Below are experts of layer 6 (counted from 0) of a mixture-of-experts language model. Rows are named router (the router's row for the expert), up (a neuron's input weights, with its number) and show model dimensions 0-95. Each number is 500 + 50 x the weight over its row's rms, rounded and kept within 0 to 999. Numbers have three digits each.
Before each expert's rows: "mostly gets" lists some tokens that are sent to it at least half of the time. This comes from a sample of Wikipedia text that the model never trained on.

# expert 1
mostly gets: "–", " \"", " ", " (", "\"", "'"
router:450511523392482551442505516493469542500572527392535530501489450445499432475531500523577497477485445485457575494602502561467528546592392414570419475503420507564487492551449539525540593470531570552560480536503439549438558425495490509537456376488456454499520564426538510422481497543538531466
up39:489568460510510460535513568484511571488492501460490605569576496547517429515593519574598546398517415465547597509544420475465615442482485460544438445471466461497476462514505499523523489396558518540487474513471411564457518556450494469405464425462480483498523422514492510574489400470478525578
up40:475500494543601559516558482555488558478444543474506489470586525472434586457535495629550423480472462482463395461496478522530570499508422425549558523485434503464506534465439623392586452424532523487475529525439450493525528466481474489491539411429508471474464523446519587523582428502495560450
up41:475529529485513379471428532536506508518433537445431499509509519512473547557583490499569510522454511501579466402457474522491474492587478581538471514508536419583488437509465565499547500509481459442552527516586384530508518526539459441589511414368535444557560557572592529529519412510533560507
up42:495448552486469431459443462520546484508546447476484516529511357468531499499486545556544473494427493490547482415572539535535433508438495481556521524498471397595511522596489682539419467530522526535482483572508426467545503526485524523442444525470554469486498508524538634449462421517508464410
up43:483578480542550490461435531416479497462465512383443568478592488457468466464532470499594346427434421490446524479517479449538457506545440522600538463497448515451415496489564540426542560535596429493568454530479537513531507493490484475461511395504546544466575530467491492496493568490575443486
up44:520465514542513523480530530498475522519459527511550516534407495437516465545428468396405471491447461489491543511521584585430521485518435477549486514514501453473407606521579527573617446467473414547542481550543460502533491540417532514459486447588484499536475529526461485498409453659577516426
up45:487539481518552474536498474490486479486473536429423538524566488497458434548564451515436449461485529480447574472440514601446459556469438414470419482579568507548514556453549506523539543490563478479512453488473382525456512603575510426535530453541433641508557530476400476478617528542476503470
up46:529521469433558479464463475512472567480493579515495534525535518576561509454510403470612423480527500547546490449399437536511507565570402446586538564522499492487460515542503593481501530558480467495521528486402440470455520534550465547397490427570444434545618503436481464457466531575422535488
up47:415454502525488506481497484395506450512474533466445452583546525458515565524438491526497435579501523486466492511534460560421557516581464418584524513457514443475407490579465448612496499545567530410483519481415411532452583422446429539488525480476557493507448495421525523579435536546529598521

# expert 2
mostly gets: " 199", " 200", " 198", "00", " two", " 201"
router:465548439397505511440565418485490479568513483469587473448445479513558468522548408417517516509528547532436520496497500490509598639458501517545519441535525587543434522529549530519483489424477596478538486503493504545536508517493555451448578378443493549479492473500547482540378442419427537446
up5:451481575510454410444485476475479514451523563532499533486507519458484496457530530520515502548436510532475485465509463410575487492517457582561527473617405560520558469361534469429539402496486564496511489604488531448523475508435532451495577392495567591510489622490579483492523494443412521489
up6:516516473527591555399503347457485509570461453504510460477473485469579567528518484549599517517494513546530421451499520517475480470440452487538577412510536433619444518529514454511495551488474508482480476508541527527534547566501532518456563436434561506443628562500518450525506415393423524440
up7:511507461427439599444614506593474466554611508488487567461535474549570566523542412483498553508407514477513525572515466439507467533458541457599489429540434471518470482482586417504504447434477472431466496498448507504486483546531529474425575504452499486422558450534503464439386448514501576550
up8:546472450505457466516505342464488469560473478588414492420482547469594543561499436428476517532528514592462536473519476571509514491570459445551480587439533410500441464578538502541476580427561528512554526479589461494442449486539477413465451541497567470556419449465505451482485446490480532436
up9:487471498509551552507445521394527487612420453415612435459434507552491523455566410481520465465527468580477544544475497563590571537463423506552483476548460544467500489473471456524568532462519426515492528526544490476481507464516518533442558556470496520362513464582504495615505462557466523614
up10:529416468456533435449604404438536449409502444464560497411464494522534539486536590381501569512559532485511451514549497531593385519480505414481467517519517504474450480469502559535526558415500539437538573515458502461462473592465494499472504433509410450471541491438514524571531509445586538559
up11:546487476498623499479531438555441465573480417529548395482491452516500452506489541516519584512482546606424555560491507527505503497531446604532501449507571555548484525531480436537559490476431499521432437577439490466441618511468457525470506441522537590431471484441515499438424484411497520610
up12:547534495399555443485619452516512567586506440515604534622465502474516497496454483448565500531539417504457489465536461490408490483489455522482492503508536465572401536463569425478478510503471535487444455542470465435488503584518571496427529432554534511461465488491634550555389498438463449512
up13:518596513472514440490594476476541526529448465520453427506458526460546572547485437532483565545534551488482522471487436509528530517446527433597523527473570569513565435527539455606491574513469604523536526419427390535541522487550509461394508496436429524576413474479413489595454505442492480485

# expert 10
mostly gets: "im", "ud", "ob", " de", " part", " ex"
router:598507556412531528474519468617469488464543524386470481526561474495514491443538541547430453496538501539491469541512407500597498472439433417479462459424524531466498568502503502547555519489365550474457599504478493457468410540575549510472537551496466447468552524531585446471473547455460478614
up5:571423481450512496529555526447512482489546552566569401516438524511574503472570522444414466577522496571538497479409510495495456484573421385560407523467632542437542491518479524392544559448576492485433522553462472472459554473536540536471525505529571498488445493535556477541498457588496450540
up6:457598483477442492377588494501465551450523503537505431524505474495469551404614471488438527519509469501530490566513549472564500503429443566576561569450552487552488574409452459502484527478513487489454566587558457415649530501480512468569535431420512499493509518472512439454478560483467504574
up7:551491503540543453516518468568491520492556525467394496528479430498505480534539439366528428546523498526505454415495458485539510463436450510470530449436569557543604558453569511453512489511510451473352514543511501467450477517530578571424590536510443535483466577557524533405506514481552436615
up8:526512542500564454476571402597506540532476526505465467531430535506614475465586460590433518528566517461458521528500525482540526504475515476539435498410525524583540555459488587463657453481427412494458582532481426476489501468523527543474480531481470375582541553487517488474479458521405522504
up9:495557556422526541514503523547460579480531495535514462416523541542507524471500494490473454602397414570424461500520521544476492512447565526444549460360648475445459472473483527555486557546470455460469570500541450518494482510574570406509481503430535394595581484481462442533487505462492512538
up10:585494448378484534443527519560544504567513529415535460550481503484421561553562440498572466546485441564434490562535483488601494523463496493474450543400525500615600518562508471554496489501546492420528568501533544485511499560609582494423554473412505507534505482552465479413516490420462474484
up11:587540567515451532511489512515510474413464522442496471469459512444491459534442499554466512493560417517442498487548421433582479456372461457575572510576597479472479418550474492511609470490562563510481570477488486475578531548576478402440503569583556513514510541399471471538551498463572508528
up12:530554558477464423462501424574398471449534586512611450577618536489495481486486466516528382499420499453435416462600494508517492588476536529471479470430530535557522507515482503476530429567420580496432455477428486426498500549558519494472443495533529434530511521464497586518485576517480451559
up13:479583553490518492431493500515582448489496610464482452419475495558568422471589501533490506517486446529502533424497505531486446585450476441465493525415552478556485427442508541556431491478521517478454495543508506522536443544429526488540468467348417418463516528523594497565526555393452532605